Below are experts of layer 2 (counted from 0) of a mixture-of-experts language model. Rows are named down (a neuron's output weights, with its number) and show model dimensions 0-95. Each number is 128 + 32 x the weight over its row's rms, rounded and kept within 0 to 255. Numbers have three digits each.
Before each expert's rows: "comes before" lists some tokens at least twice as common just after its tokens as in all text. This comes from a sample of Wikipedia text that the model never trained on. Tokens count by the router's weight.

# expert 9
comes before: " |", "\n", " ", " 0", "5", "4"
down0:128136108112122078133111101178145125168155086165141199098116088142177139088060123143112160138098106111123088096119160071130120182160169102156164088072126165155164123121155110153068102093140057143153117138177062129133079078143138126152109096067140081161089121102157078123093120112126116127
down1:173102132150129172128152140208130087189117213125092171110182120172117147107125115113157107149125113081110132142116090110113183145107160079153194125074155141173123101098209159136113135126175099112212184171083108129087136151137120149145146140154095136117118176118150117122122125143115090160
down2:130155145100101087135143098102123097100088124117066124138141119114150129158142118147088118054155104187153181163103111098096092166093125123150149190115173176167144150112115123157185137145109054139077172125166111093153113087153093183073131152096138095139063135143140090140197089118142149078
down3:125157088134136180127148120143141093063147165092149134109079106156131160165072098087168160142145133152152108184085085138104130119087176103162135197164119120122125083165163096121114112128134162160063129141187110142099146125135141140087166100146086080178133168134104102035084164162167120117
down4:080156116101141121105140121177119179140174100146091100107095154180114115102228130178125170087173144140178161141096127063144181092120140142141108129118113137099129086121147171104106080091131137115110159132178208134173173134141107163148094152087106124069097070106094144144151129151090102140
down5:194131104143145146168163110102120045134100113110174112149141174177133121117163110110121148105131072132160118085175158165105121110106037127069152132133121090108095140130131170091173145049187098067074133132143204101130136154118154110119167147149127087123155071134120112107102099140106119132
down6:088134124115123063129164127094185154143124115108140080151156133099146144115087098161173162127108116085131124179130139163177114127157120138122170128174194132080153179117129074087106123149099127124121097154071190146202134090125112157091073102098120176073139065168155135104143130134078073092
down7:084128213116161105160105113214176144180133107179127154185170141121152057127061146119105152098123123162142077121092128130123143094151143104167128097115140126156117133119157153135080144161150138134156128147056107123093139099126140142174056154115089096199108115131157128137150157127093102067
down8:088100169082166135131110171117111111115133139172135056056199087122147097122170150118147126131122095075155127141090084128119089146162091073141090119091100128174154079093139123141150132172148132134117115175129073068154130151078072111142096107134102136124158131062195135091137140123088183110
down9:069138091157118165144127063116153100124053127183068093146133150128101112140119110119161133181158116129175138113120102172156090136107122156097165119172071114115071076122099151087130102102158142149082141096138201098108141128132111178084102127126038178130100116138090097136132073140140113081
down10:185129135107079122145178099125104145154174122093149090188162115172095134144144101109111169112104145183132174195091115122153116092137108127133090089140136142153158066197074097096188139049133113170070137146092097117119158125087117098141103063138134122151123091107083154144118153085135086124
down11:111141158101133125141161080112130144089130165125098099135062158097155106145125092109158152111084183126150096166078144043073135119119185190149092054101148159169160140111131118081126112113084163175138136083097083142136149061111095056124082122126160105135147127140141093117173119150121108170
down12:172136127144127095090105150184119141150186134161095157113142213167095115123140156128106116149186116156091134131120132111079106065155178111123132097080183162119095130135112107171122123101115070140111113033107143115156125124126133139202133141116162151153159139135145129094202161074082187150
down13:090097091120144157121128125184141110095168137148145133137167051139181135160063151124091140097128089082194151173093099122153135139066118144096127093157093141105150137108154132106134132138199148133117124147128120140162133137150172115107143137187075128131094125195194088133171140134200047133
down14:112064127097150114153173109138167084131118208095162106143106114143136154171118114215172109078183135125094141138111124133135106151116177166108128148107175116104137134107078114087194164106140122120178125162115131146125159125105100168108114113138104123060168082141132125130105138067162068215
down15:127158124172110166094121103118174081106124135172101133124090133111099090161137232148056132167046133113074129102151114135131120134091152133124105107134103178119152109127084107184212151131113134112161088112185132139098162097116164097090124092156153147146132104096082206142138154139155147124
down16:129108113103142180109114168085199162139102137055089165058082121120132174128108149156135079135156118127104072116154109110161145141104112047189103123134132145163175063138080106157117109151157178117097140154106136153080102084142161134109126143072131102105144118113087105136102156175169127186
down17:129179160091106090141142129141134138117086130176151123105136078115104188142129104134053119130080165130108109121079104144126111173106142074202147201073144118146160159162148120146146112171118089090123121150123068130125051198117123082141137151094173149105160120094127181100101147086172096124
down18:155086111076124133110153150153161116124103117128137160134062130132103092142169136133159156153151139116123173062139131088159142141147144141054193152166116097122119096172075159106110158158114101062138127162127142126124101080074170129182187103148122101083121144137046164101087145193166107172
down19:148107120092123133102108128158146099110107162087167123143110147062090156153109195107107164142171081084126138111089135091167136168166127097093116101130134148107136154159133179145119099135158149139126230144141174175185146141171150097145117161180093098050073104169092181124085116155132132156
down20:124131118216149112119122123136134175087127116061147116140172091130169111096143162129094185093105185157118083149098150147090133096205125180109142109141100114113069104153147107116120117165053108125087115111182129134122165165064128163125140140125139105113139158120088130047184115157155112076
down21:097155186127170102135102135089096149182184097145117117124184138117093104151079121091113094118064185132089074114135127155115127119123124076129077107182067174158122189168108117104171129149121223124118106145081135116097140163151192179154085095147126161142095109106120121116119119098142144101
down22:135133110088170111077153118166143062169153165123142122131127150184098125136123123138140117101108142113092136117068124081131117114100142154143173138095100104105137154129127121194154232158146133107158116164127171088131098166067187122176147125099184107125073120142159149107066104159152150214
down23:141123172076167089128155131101173152094146094132089099133187178135085113098107094113128125103145171071147173101167116096110097173171189135097117125123129140078155153106128128115110142134153086125110160150160186159099054099110131142121204108148129113098076090101138125162121158172039167137
down24:114116129131138132098152073167014111121147082131121137143098170189190134133104115107113125107131122141169177089141108164051145084070154163122127089135179131126106065158101128107092169056164163140127110095148129112108150158123160131134121090092096138170103119098145104136122164092061146122
down25:143115119108153110097129124156091127133132213114125119109138087121120130116157124162148093103147056153148111186083168122142154058107155133129159162071120126122160169121180136175117115165118084159228114118113128159182130127170115167082129131150098062087118050160144113153130085128083101147
down26:115114149176097160120104126147129095131113061184101108134079161181104098127132111158140094144132092059100129085131107123078133147109164141178170085175099112119117170098130142120071127136128131162128156091106081191113158138137150151089095147147096143085158101088081094139086114095153148238
down27:113131143175122128146176095058130151101147154151103094129126129079168130131144073079121140162117151139123093109195159131167119094146113169117116082097131173148123177119119085139150157122146106164040122089129166082194135097094151094150106155112203222151110130152142134133169126139125090082
down28:085092198159130147078134129101059184148163073056134137092149160147094107140134131114131137142126139133146165139138122130127106077179137133071161121144176141157101135158105159134185144099154108127137185121196098111075081118096131074166140120147117144099115116071135184150099200176124154130
down29:112106128128144150133125144037153143116151140114148131158162142115092122130118121168100127164080142124148103147028138125093147093132095077132180174185147132078120137155153136123164102169083078065119083150131133137163091100178142175135140130094123127066132128154154156145041062134148087105
down30:154096132168156169080074144098079188161140142132153133105145180134164169137089153132089177171126143131148117149160160123078098095133121101158131104123152168116085168183085068120165155143130080124072145091170130108118176107087076089161124185062123163146163118110116158155191145115130144128
down31:087157096080119196121130145164093137117135136144138125047104134099171105134142154144145181164137170098103160109121170083185138137136100147132147098118173127086173112170230105145119079117112089109081077131190165088109145121113145129100107074137097090114118115111074142158130149068143158147
down32:079122098179066142119073136142055116109085103096115119153114180082136148103090125100188064137157091054106106057079073079144155117140114167113129152134144117159117131124124136051139119131129120092065121091137153143071080101145077123164154113140156130107136112177135107116133135137155113148
down33:157166154095166095173195143170135087145147123125150097194212124104128121194120105092119090162167092142154093107154146108146180148108105175105084162105176061086086134106103123131115160130149079077124111115164091123127116149171166112121152097161103144103156185159124165109082144157091125131

# expert 2
comes before: "\n", "|", "-", " The", "==", "The"
down0:105112098146198095091086157189109118148146090067069109134196044148167125163125187099162176112133087150125131083095132148143119141080153149103152140070120142118173162141123141116097124122114078177170128123149098163099184115097174151129087136139151104099144116118107173106146120183113156165
down1:139177127203127092098163133115080109100123141158111172163202120199174156136198160119088076116126149083096102119089122139131082137046094105096160130120137116105163196145112060109121084106137139142079127156138129127100147153155127181097144108112158108128161151147087110093154156099138140090
down2:172117123137122116127162098161111119043112205157125171137093058110141171148197113157132127130147090109133087183097119139168140132144204136120138088093123109162124101122131097106148078214105108136158086058106133130112146131088129143104127109056148089155091104139155114164138126152146152076
down3:117154151148140102128121104127132099123127102139156136140093203167152098103112152165087126182120108099129164074108143114108113155150094122112131111170232206083149151154088186134150117127159166163084147113158116125088141117116147128137082107104097066132204156165156103111095167127138055174
down4:049107148111099174051133103099151155124180112023075110131124172137141120152126150124120128128163153154147157155067116093137089122107107123120168080162135107063121120186136078114129139121167131177116154131168177139110095069111159129138111162142111147130186137154118078084073121120110154118
down5:176109095082143162159146167144160147138143112084083154102139102113134112179192158135140084184101068106106112140108109083144111089146112114172100116110127119118156120168151138135160082157126103077126141142151038143116108122146145178120148125119118084086180096099072056143069146099189134182
down6:116130110160138181146154125139082119090067082123100054169114157108081087194113123120139156174087069138158165062139153114129076169095163097159136098177160133117110129116139105135092099137138177159098139207182095174144114118132133127176160148126146150129139122085127165095146062112109154157
down7:125095158166048167068101131132115108115132103137138144190142152153085099146099131063104136127135137135136129109141130121089162114156150143133120156124115090166117095139196144183111056095121201099189046172130130187104096142167175143135132094112095108131156149102089112162139153160137142192
down8:124142112155169086163126076136138146161147166210144138141127088126128127115179121124114111120094184133174142111121106187141113155136154076111068103086125179095132116076134164173158057131132131125133122067177088089171122141149131091093066140111145139122202117103127056116100151083085146122
down9:098130168141154122156128191115156127103092107099081110141118098109113138166179141088139173111065132145076070097148155173133109188174101188115155177135164124117128165138213166137139101184095111141135121133139129146109110151109140154075158086117156134053141146110115187187129118109178082119
down10:128110150084129096091134152126117159134151116155167175116131102107123140072141151163178057103138155144100175111133095108164139115186156158118127111071143129087177099130095169067047120162117076153176136179116151132138084129180140122174159172118125151077150090126152175070139117102092109074
down11:139107151124155091102118166101187114191131168041124103120155100177101172131121108142166219151114134143145093099157109127131150158157164121109173170146141125054132144140141143162110121096131092077082187129098093137087143109114160164149142095177070165083197120106146153124132113128131089155
down12:118184155138155106151151078123117118173159163120179118121081126160179167115136108160102167157118115089211151105147166121142124154085086129141143155120057127042104081165075094108169163086075100070111103131153145103148158109091129152190161066131142112150114106120129142152162121110150097144
down13:162109203146064130196084138139159086154129118085096174102130120189125150159129144185121178193157121078108107125112122126116119129127098093112168101131101168131131142095074074113088163141106112128103096136104103147103067074146133101158098141110163200098142151111119132149188113096113066158
down14:116171138105031130120146120162184111111121187158144148081120128134141207125151154145142115126184152095104059187099107115161135153142116156145118113156132110181171090144143153076151131136124113102174082143110142132144124163086140129118092114083094143138066112092111040174134168132095168098
down15:054130158080190174117123179169111138126163168154086123136107135139107080136116121162186184196154152128193137106190127151129092108148143195154167099130105133094135124138202150132100155099120154146121130107170113130103101137175127059100129137158166120139170102163144098118139098195119149102
down16:093153188094087124110085187181120178120143133124129160095136141146147158181136151159107126114152097113107098148184114095125160182101146180149089111069133153083147133128147184153124101129047076114148133119053110097149120136171134154119062160108143104052115118116098164130068119146157142114
down17:166165096166094194120074098147079107104133151142178171101171173103095136089123142119127109163121134127164163134139077115095108077102086080176143160137126146152128089142098143067099149193108139143132043089132165120105123119165102135159165175114164120177098083130100149090133137083155152075
down18:073210121151147103134122132101145151163180144122084070101092155129114129157165147144123149163132175120149170194115118140139155133179153115098055147109120111115131156141098131145103120172119082101150140143102126136145138132129084125022042141103109113125110104139089219110111112152164104089
down19:089082168125186101136152189169160129127091121075167179140134152090112131142096208103097133152166094121089093100129140133136147136131043140101162134093108199122170189173105129064142114149130128128160210099104135139081130080110150144178105168140171129107102119123138164125112139103117133122
down20:146118069155126119119108118183079113118109195084154117146113093184110176144110137113094115075150088098125093167153150083102174132128147134118089150134128134055142105165147172129194107111157102097196165122151060098093116132114159111109137069188161080109139093170182149136094119098143110143
down21:135083155182097146153147120109147156087083099103101100107097120088153139169151126119138140127127123190114130110121133110146128191144115151083115057168162061216152102091097135132108113177100196140184120143107108120123167103136116133056133108156114107084124146095116092217125165112181121114
down22:104125131113113099062108137140119149097146102158180112149104157181156111108124109172129113128144125073098127114130193095093139110147096101201162072158145147136111131131091162119102137109111099185154134136102129153058185146153107150131118104123077175150059104111156096124229170085181156134
down23:118138124195110133180145165110175119092146150087121177106163156172086112111147137110117146074148144078149118136116137166113197126165135124162114111179117128152158109112106126041169119208177125161166123137106160158154137087135117138097111146096142142061109100125111192151104133200057130114
down24:218192092131117097140096153152092184165123144088142148141064147101116148111123128118102108089124149122110115136142149083090155117157108126191044115129165196151172112148173128139123134162097154056159130144110179123146141206104123125146112179138122125117137111157094188152109190151111130114
down25:122098152126106123149105136147133151140167084155166150146096134176102118139146113140067174130164141146182159115088131134157124175115083149122121096156103132138123100142137136089082197062160148117105132124122169067145074072195145130217107124133123186151120168130096115165182198169090142161
down26:145143154055182138085053181162177098175145187105163065141130127174113127156156108126145149086115181113154133165139142114094098128133199132147092077114099126132123120099092131116104148141179163148122106182190134112124155138102139087177063110123108159166108109142153095113108100159095147175
down27:030156092129133203151143064129166133061123119104151104135143084137105119135116168138134177126160166131123114181117155088136180147179174143141120126166157157103136042119151120149120168166077153167092105159152175149088138138175116155112149159165073131135071123176146121104155115124114140134
down28:068128138160177134113119138099102113120144082095059123164138167150079074135178159169185165137123105144165122118148145128137110117144155128116092071126128111091126138071226155121142101102153158182142198135119156166150115157119085155085103153104115073071142124146132117164176110157123079170
down29:089111133127096088157111147172155138179174127190147172165135162115116124104144122110096173211142140132135138204171134138181066202096133119130113202156130200092124189139153152146129148116148153134095161085166092124150104132112138113204125110126149153144080165169113118141118146106118116113
down30:078163158124176086116151096124158095155169124149205086108092102127151129163075096123146199116152127120141131139180154170158106160151195165111161078067134115094147125160141144137160137116107094053100091155129151143150148118137115125100174142139070113087084146157163141166155060165103097125
down31:120063190124156132128106117140156082170158095152112070155146180121153137171132152147110151158124190200088114115126128139108085116132153146104161149112168140173065137153152159177065114107099101159127092090134138152158102199175078169130086111120135143153150152093096122064140133084140074132
down32:143118101149142155104172079175124198098090107158109082171127094104158091118152097120144095088165136086099148219107149100164135075108139177097125121150141058098086149151129082151156120164042137148161070116133112167096108166145134156114129168127125102147072125156108119123169123112132139071
down33:184127110144084145135143114121120158096116171104202117087117101113096188083162112101150051110131104116099104167047125172130201071094148107122145179093064156109154128126113117130165130157072110083187130134092154130107161116149109160149090121075153128129114086155108165129104166140164135109

# expert 11
comes before: " of", " to", " in", "s", ".", ","
down0:133124106124164207132189081193163146123174142101082123164141152096145184121172146118105125114070133105143146120197119098141173098130094118159130141097158115116114126156146119119113160132087112135147074107042094145048167112182104170099091093113187132120147113126094125146118091098166082136
down1:135145168113050167081172111152165080144148203132098099113114095198181115104167110143108146133094142130192158165107152123173085177132125128125118104077104075156167077106114174171090112110111126115099115098189128148140117168148107142122123142062089111132101084143166154127126109092182119130
down2:137119177133170079114154128128116177124135112142142080139147131084139104120083123130119181132151177064106111112100215148113086121207137080102135104106157145068153162153090062122151154197147070128126167126130152101081127137153178101116122125105161054128139110182110170116112096136159154109
down3:175061120165119176174121072087141102185119178080126092142121113148086145101127085083116158066139160152075144132096134142099111102149153143090115066114089160123135153137121164135167181121137150120096108106125133095100093131159113167122132164122137158091065131201149117152163094217102112143
down4:146101108090138074088133130087216165185125107199106097111143136103085077128105104069152161189102214135139129108113147171131184126158144086128097074124131140154116098156132126110127100119110173104139122141140113107104109124124104078129157123083113083129062151137146061143073089144105114111
down5:126158131088098071094146080090099116126136195221171103155092119156115146155139124134190100102130143139166106110153145128117118141094167075114095145146107188134111115109049186139136087123106142132130116082166106077137130158116142108111143074148183111086126097124126141211172156094087100112
down6:133128122156127195058145098142127145111132176130151149136093109122098141126081137108123095168128150164148156135157141105142079136091044137090154153143148166057076157097149163087096073116132132056172091129171067132083093146136146156125158093160102153162061146125155147122119160134171155178
down7:108069099134094108225093161136113157113036159105168116122155149081196180132152067164137143135093112167146103115135134161131113174090123088111139139095120111219115083110090178109114103137155154167129132119109168135125105132132093117146169137147074150125106102119145093128096193133121101135
down8:104095176125118140166153188154185100147103187152132107143128152126104113143113120126129099113125157108172145176138126072116090129120167093130126184072092114114148105141132146181124143189137135082104150185141179178155115195136113111087136153108093146095104097117151154172123074111073159228
down9:081104143122139173161124137156175098117122104165145127148159180127090099168139120115132121130212146089199117191135054157098155155137166166151110102181137069137126150063138090139119157110121098158142129130080118096131175089078159197118139116151147154096199162108102153144099153107097143145
down10:136133149069087063141122125089115181111162124161115146149165143092116093125066114110120148101155132110065158110156067152101029142124207114137089105186170130099116168124122103137150107125123161086097141155165109157072150155139137136119109156138082115134075183133142151129097169151086177156
down11:145153094160151193168185107150124146093119132141103107124093163146128171079118104082084147141128177168177078142081110123130098159156125128110159145140189096129110077193150135071132151105096120123191074138103100161145145142167107084178151109216135149116116158108168123101096098149165086134
down12:081147126095139184103162122099097130110112145157140189182135163117130089148100196074117165128148120121134113084130123096158076151122131212106066132123121110110178184135144077093089127115089144110123127109107125167070162140069068141119149150152037149145083153147122126154170142124148148163
down13:127138137143138128111096165118126134098058120144107111130116125072129118119156066121129122091152097078093124196116146159082155088134132137087088157097091137178131138142162137156098128117149121116135134071146185057110063156112089148112128144136173103096167154119078049107193185100142201102
down14:132145128106094069097132088107177160160149138183070082125108088140162132150047136111119086106113151046132139169149145186080137097174169140096135114119104183111106118069149161140125094123134139183110103114161142110117092144128177081187109135143154173160188103126122129092182151134113158143
down15:087100147154090137122126133179116144060106145171116100126084175146078063132134101148140106114164122142166146190145092085188175083105149186130103135109143124121162117114118070175111108143169145145185090158094173199113089102110143142089152119092101139113129058115194085133155146128142115137
down16:104119151142152161173154209130109134110106114152174138138174181078125107101062124119115156102119117089137086097152158160100151105117098145175118135109117186142199167131120100109159097138108108102130160134081210092173190098141147113120109104103166192114141165102090111186088164149119135082
down17:173120139169148111115143161076065093183165152138154118150077150158095097119121137139095132023131114158131173100141074138161092070123173117187118093140157138227113081111150103117133144117130100160157159128169149111161108130148093166101077103102114136141119106101147122102109110176167174134
down18:168151104191133156053108081102130105126151110208128133155142115137111123065102172111086154132122176081061076113111124115100117122097119088169147111129099124101088150136112107126126136096054082115099092097177137103090131130084130087200063124123118143163189137112133147136093086120107161112
down19:153072110107169141071058170126175150096124150120170116131111122129087125159110137104131118177093129205143126141087108106192129113090155124119086163096127167135171179143168090143054170127132083048152094122139157123071061140130182089162118154129130099153145112153132122165147126109094107126
down20:087112127172113072146165114153133103143074108078133070125077126068095151128113114173118090112147169114115142141111151131186135113152124166107141135066213168135101185097171133145130159172137125158130102166071107113126134184151087179123123104107206104067133130080105141113159145155134094160
down21:122083133113132157090136117137125111176127180132145135153034137176157100064071120125085086179157127110208135123135100099090098123176147061101171124136104148159140094204138197103150177077144173119123117156157115136117114110152106116168139160158067178149142147149110130145137128151120130153
down22:224112122081169132118098145105177173142106120138156125135133101055083088148141139114119120081163140100154157168120167103126170110199149119128114086127110119123164109120201144095122060140104137132135111101122170122159127161128107083146078116108154100180064142145087113146110098150057171078
down23:098151126151161130185120111156070110120052126115119110114169123179107066096097178159126144165137133150097144126136155109151156111118195138128106147144215065110107084178066137132098133151095100149127061133150114121136147117116096157111087118161125191105153108121160105172138113036123111100
down24:113161116098160172107120186175049139125117162147137125141109106169118118181128126167150124112155119147160129078136183149164132089094234160129130117132146159126119119123213136095106116155184172123161135161137122134153210143102122135087111081174110126182106156125153130154073141111177103158
down25:050125156164139157139136125158200163123112111136098104094147171136116091101130140115140147124144162116082105116166116153156159094116061150116142140118153096113151186128085108080130102089142088114125106103083114142092065116119145100148119171111224128122191104151034162122159160145166080104
down26:106151078122115205153130085159072134124138091124101166119148160110173153147077104218096100130163128084142104124138085099105157126104080101166155110106074174186178153147129146146154113140061153168141127147073142137127102075201099129130133117169108110158103115087118160078140119137171113142
down27:190132064122126104098113172098072181142092144140159119179115112103119149144173135116114112091135133147139103111126134161061131130124109064136154131137084137129122146137145089078094122149113199125149143100133187100148119168237124090120119147119112143121133148179160114191116105193076192116
down28:166116147151103098085165042156070149096114118140200148144104127102163140118133113096115116150177173106090108155130201134142046079138103176136076102140112127079106133117151140163129129149115186163148133127192113085118142167104136110117079131165190137127177080144166113124127155094145166149
down29:145041140145114089120175096110114211144070091130173129182142100068139165138120135098095201125157163145097151126112092065111086139097119164119120158080124082109105110081113090136151122118132150077158125089148111138186146128150165125122112161060136108156140127117124066157124132186133124095
down30:119076159091165102131101095147185073116161164096131149122109128114181143135084134156083111061109184158174095103108128108165112170152173120125058097130101080186103157107105166138061087094089153132154161124196128075164110125111095149138094161117107151134141125095135145100125183094165111140
down31:153137143182111157146143100164165112108123106078158112101093199178125110168155124081059068115123119148106146158075128109090126081098128144135131143104132121087161094101203139109114166045086108104171137133128159130072116132054151163154097145153114145173119173162129156144092133165126103175
down32:106086120067117199111114070142142137099123109084138109141106107136194148105097164155103135061172095124174101128109098059169104137077154138150180115101116110104191088125153158121106102140092192071122067078204148150159142131121118142114114131107144135139134201138129155130112105100114106104
down33:110134194121198191123072145105126145127130130108120140098119171151130115142166133130131159085211088146154137159057139093111154115114173143135107187113139103120162175131122157119110149132138135145204058069198130172145157101121105114128117099132115111091148177141138105150177188099179130102

# expert 4
comes before: " the", " a", " his", " an", " their", " her"
down0:128100175109163145194107061128111167124144105061103150120172130072143085146067100114082113168136103136108107175121113116084055163114137176106153157124080038107144104156143176139138111161135128114090133128142158148144061155085084126127158120148144153104137215128113141127125142110137095101
down1:096128102120183145137136132136114147100104145107139106199070115180145124102132130115144132092156175126062073115094124148174123169106123126110169136101099143150185122163129155129104097203149149136091098126089177223115162170161159074084142139124186123139152130154115140127162095156120059073
down2:135119152157174147179101167101137118133071162144172172194143117114118111093128164116194081097120104105156132146186125174175152100153147110177090143087103107173099157091078139123143081145127158100128134111100065144113130063128141183078115095152137114176077107128123161145115204123115173151
down3:131127121094100115108057093115115152133165169114129074092132128122120160072144149117094095152188147124168147152106163099150131137141143155128062106127128102100151110129123124090034194122107099117165110200150138100186204084140129072121064154133153097087086136127144125103096139124135165185
down4:092094200068136171108139104193139186142116126126051172123141138128087196105086113110144121133109149138079138090078132137127132140175138123159087177115084162142222123102116114118162124152185123127145116158127154139115095169165164121143145161087138136113144113166100080145106119172120107057
down5:112104147153155088074180102138147163101166112086150139125205100161174181129093200143134152125084111116154087144146113064142161156159178125066151081193104109174042126133134153132126095155070141122171141114125144103104066138136100179109111153111110136121125131143115112086129174131117115095
down6:135174137132184133154094153154083105113099108115163123095145164111131078154223186135088070135109136126149133129100204056138098126076088098158116151131141112133133136130196156133170071100132127118094072135166130145119126157055153139104143090106132088164111118160134156153139163125169129192
down7:063116106134048149121126106121111103159119130109131066087161172161155130186090080137113200173184131129169131109100111213085109166178161136149122073181101120144199142137068112141126110106123121124120134115153162124116113150138112107151145117106142167117075079167104126117147114151133118060
down8:168147093105160148095117174122146186117139136141131113162153096153108123113113123164088175083155120099152203070128091142182129144083132142108128127128124149094103158126144081069149140027099117152054158128178059095163125095111076126139137132111169134107144127092088136142174191128108094112
down9:143151133151124076050116126113142117112084213130122139129129113120169211165105142138096132149119137078129100142076124131132084119160164177096171107097168163122152161135074130109104169183102090108113148110111106096122084115150164146193062089118119100144099150145149078131180121154159198131
down10:130104143139122129152102135137044130135126122035131097138172147097078113106063025126113087107148177141164180129154116123117122158144172158145090147152149129074174137108101110105124133097133220104136204125118145155129133164120131096101153112104110140151126089148096152144155202110122115122
down11:150168099192159137146189133116190110101131110103137078110167133142076110106178145110074156131123102058146123163124103154121086140133118136039108123139116159118118113151175164127113161164068099086148126134126132139050078147143124131140127116107074125112086154070135185144084155182144121179
down12:142078103143120057172156135140157060082102097126107117174154111126140157138172150137094145139147153117149131110058185144157047163124179107174111099115077130137123182106166113102090155149189125193168166134150159101091119088126145169156161152121159130153138080129168156127123117155089179115
down13:136160117178069163105101175136151139100141103140160155096162105084135116132107167153122153089123153091155112137100115116095175170161116137092214124138113116197128114128066112094082188145145171087136104091100126120151107117162054149153091134078187110129099099091103165190150121137119183099
down14:140170098137110073139158180139116111129113137123098120130100157135153106182150180130190181109127164142162127189166128155085131148088067176104093106172153073136148138137175185097116188143126133087097120113141172104069134112122102116075102120132057109129133101198089099116184148169123118146
down15:157112118151187130063176139103103143176100151142128149082119141103121148146152126136143146170059195133104140106150178119118089139159123076135163164149131165170056165120153090107217094122144135129076135067124136110059054124173117160155154137090097156113121134131109096153105124152136166103
down16:206148127140097125136097135090131162143115112155135230179082169116139129148107128097110100110117158158156052155135097119074110142139150106123151098129126148110169112105184113090169033191133138133119149141132150124108094206169139119136155141119132180081079145143120172154113141128118076155
down17:097149071126116195071101118155147136163095108191118136191147092142112148076134154101131120089137122160136136169151158076116124123108081123141105158146114154140151141157136125140141125138111150181148170168117012095092112107178140124069073131141136159157164153087103134176147153122182192119
down18:147085133128141135157084140066127153152145198128162116149087111101101135157121172122213090125118154123119058173156150107152110102103030132122129137158072107107128145125147166126152114155130095126156086153097108134146117183092147067134121150055140069082076157161120078107105140130159119109
down19:176117134076082174111223100156158190135041125134142138116081109115139157140124106105147121145129146152126135158184140142127164104117089132136101090169155142147168111169151099148154056110069112147161121149095067124094129111085166076158138153148165077111175111118115094125142154175154164105
down20:077080168074132165141107157111058096157171113070117082123114130186116139163139185144112119082143137130128124137124112130102153120069130131097105101059101104102102106116096145112130204098174083123146155073105140140180182140130128132134132188108141069164142113075125137106075087128112162078
down21:117110129131077104109144146135161132127179118122153182108060118113174198101065150111090136065156139124171172046098125087116042121109114124157124081143141116126173129118154150090124115128147103158071177167148071146131105126130162161156112132055110126134102136129180179120159154116167117146
down22:092154126132121095113147069186084194110119103132120142113130117105131127076184181102084084172154086123111158154120135138149134073075161157150128169127106142096136077174188142071124110095130113172167123119144104136104205128132088167056120144097125140136088130159141149139176116140131116212
down23:096231137117139070143231108126151103104147157152127072107133123140104089155134178118089114091184144061140128119118128140122110166126109128108138095139126109083103108084126087095119092191117160103158106141160173094145106132123107157146145138072156114178135121131100085089137101211126143093
down24:187109107094121151097142153135080116137127114083156122153161112160100108137116163112124160098105085179092154179123141171065115179133048083122170089070180157132086140133129122138180148063165134128081083078129131177141168186163092103130127110101111161159101110163161075121156113141109110145
down25:080086138138174133173074190144146143092151043154115124097134171093144038151175171107127169107133133103159097101158128111106141067114176119072132157138151112161133097108155151125051111095096134099101111118093160125103097095173164152172176124142121110127096142164066123104094147141136128131
down26:142138096130152174095144162142134143135112126173144147217124122112050168092113130150186198116054152084071093167107100130124124127123084142120192165120180151074118152154109074125098118146082103096111176112156181148129099119099130151177126112184177154143134097123114149122128132108180139141
down27:127160096184156101093151108145117105171105119074139135098117089168099118141134127099148111196070179197098071137136131097102136123118166122088109149102123157118102101153176105158135128087151136099122170141065122170176164128124161137095149215127122085108172114108200170140147086133135065145
down28:120146164087136183154148089089118176119118103143130125184071176137089188117180080124132120121122145168169139214167089142143091132087072147161127133150116148140089138108149148113131121117180181128156080117093123154118076092059167122112171101145151113150115162107120052158139140131106156185
down29:134103086179067124093077168146126087116150065106082153146163110107113119170147149182141139125191136152120156169124131107140162144129210093150107111127105086162104082139107142174134132086170170125101148148108113124124134139156170122173159157096108137135149162144188173075124173082049084138
down30:145131093082095118072047115096102103116137132093106107115164129112104154133079175183143082092156079161134144163115109081131136098161131171130160113083077152110131160146129090108135210165115205128159083135123165134130119153108101086135060117153129083110101167087132136160134066079133099128
down31:108153185138116157131094145093059156123150161087084176105061129098086160107128060098108106144129181158160105170101127027118117145117143133218144154144110102093059117115133135106142147129145180145150117105139104098125186128123137167077120130157093147137153133146156128150065124166156121119
down32:123120172141095130172129174117199105126132145131186124114084100128163140120125141126109126121146127125179063157102086106129141091140129152115108091135117148227161107094106155110103098189103192088171099147117094128103138200121136110099125144094096146118160097132151039133162173136210146125
down33:151184151221206093117158119166127158120164127087110086155062093079184107134166124191135105104148121094139078107097129166138082123161141123119069103156109135126154164141140173101168166159114055166135152157140118098097135075095125113101114150127146102071101090144126133091128145105140104126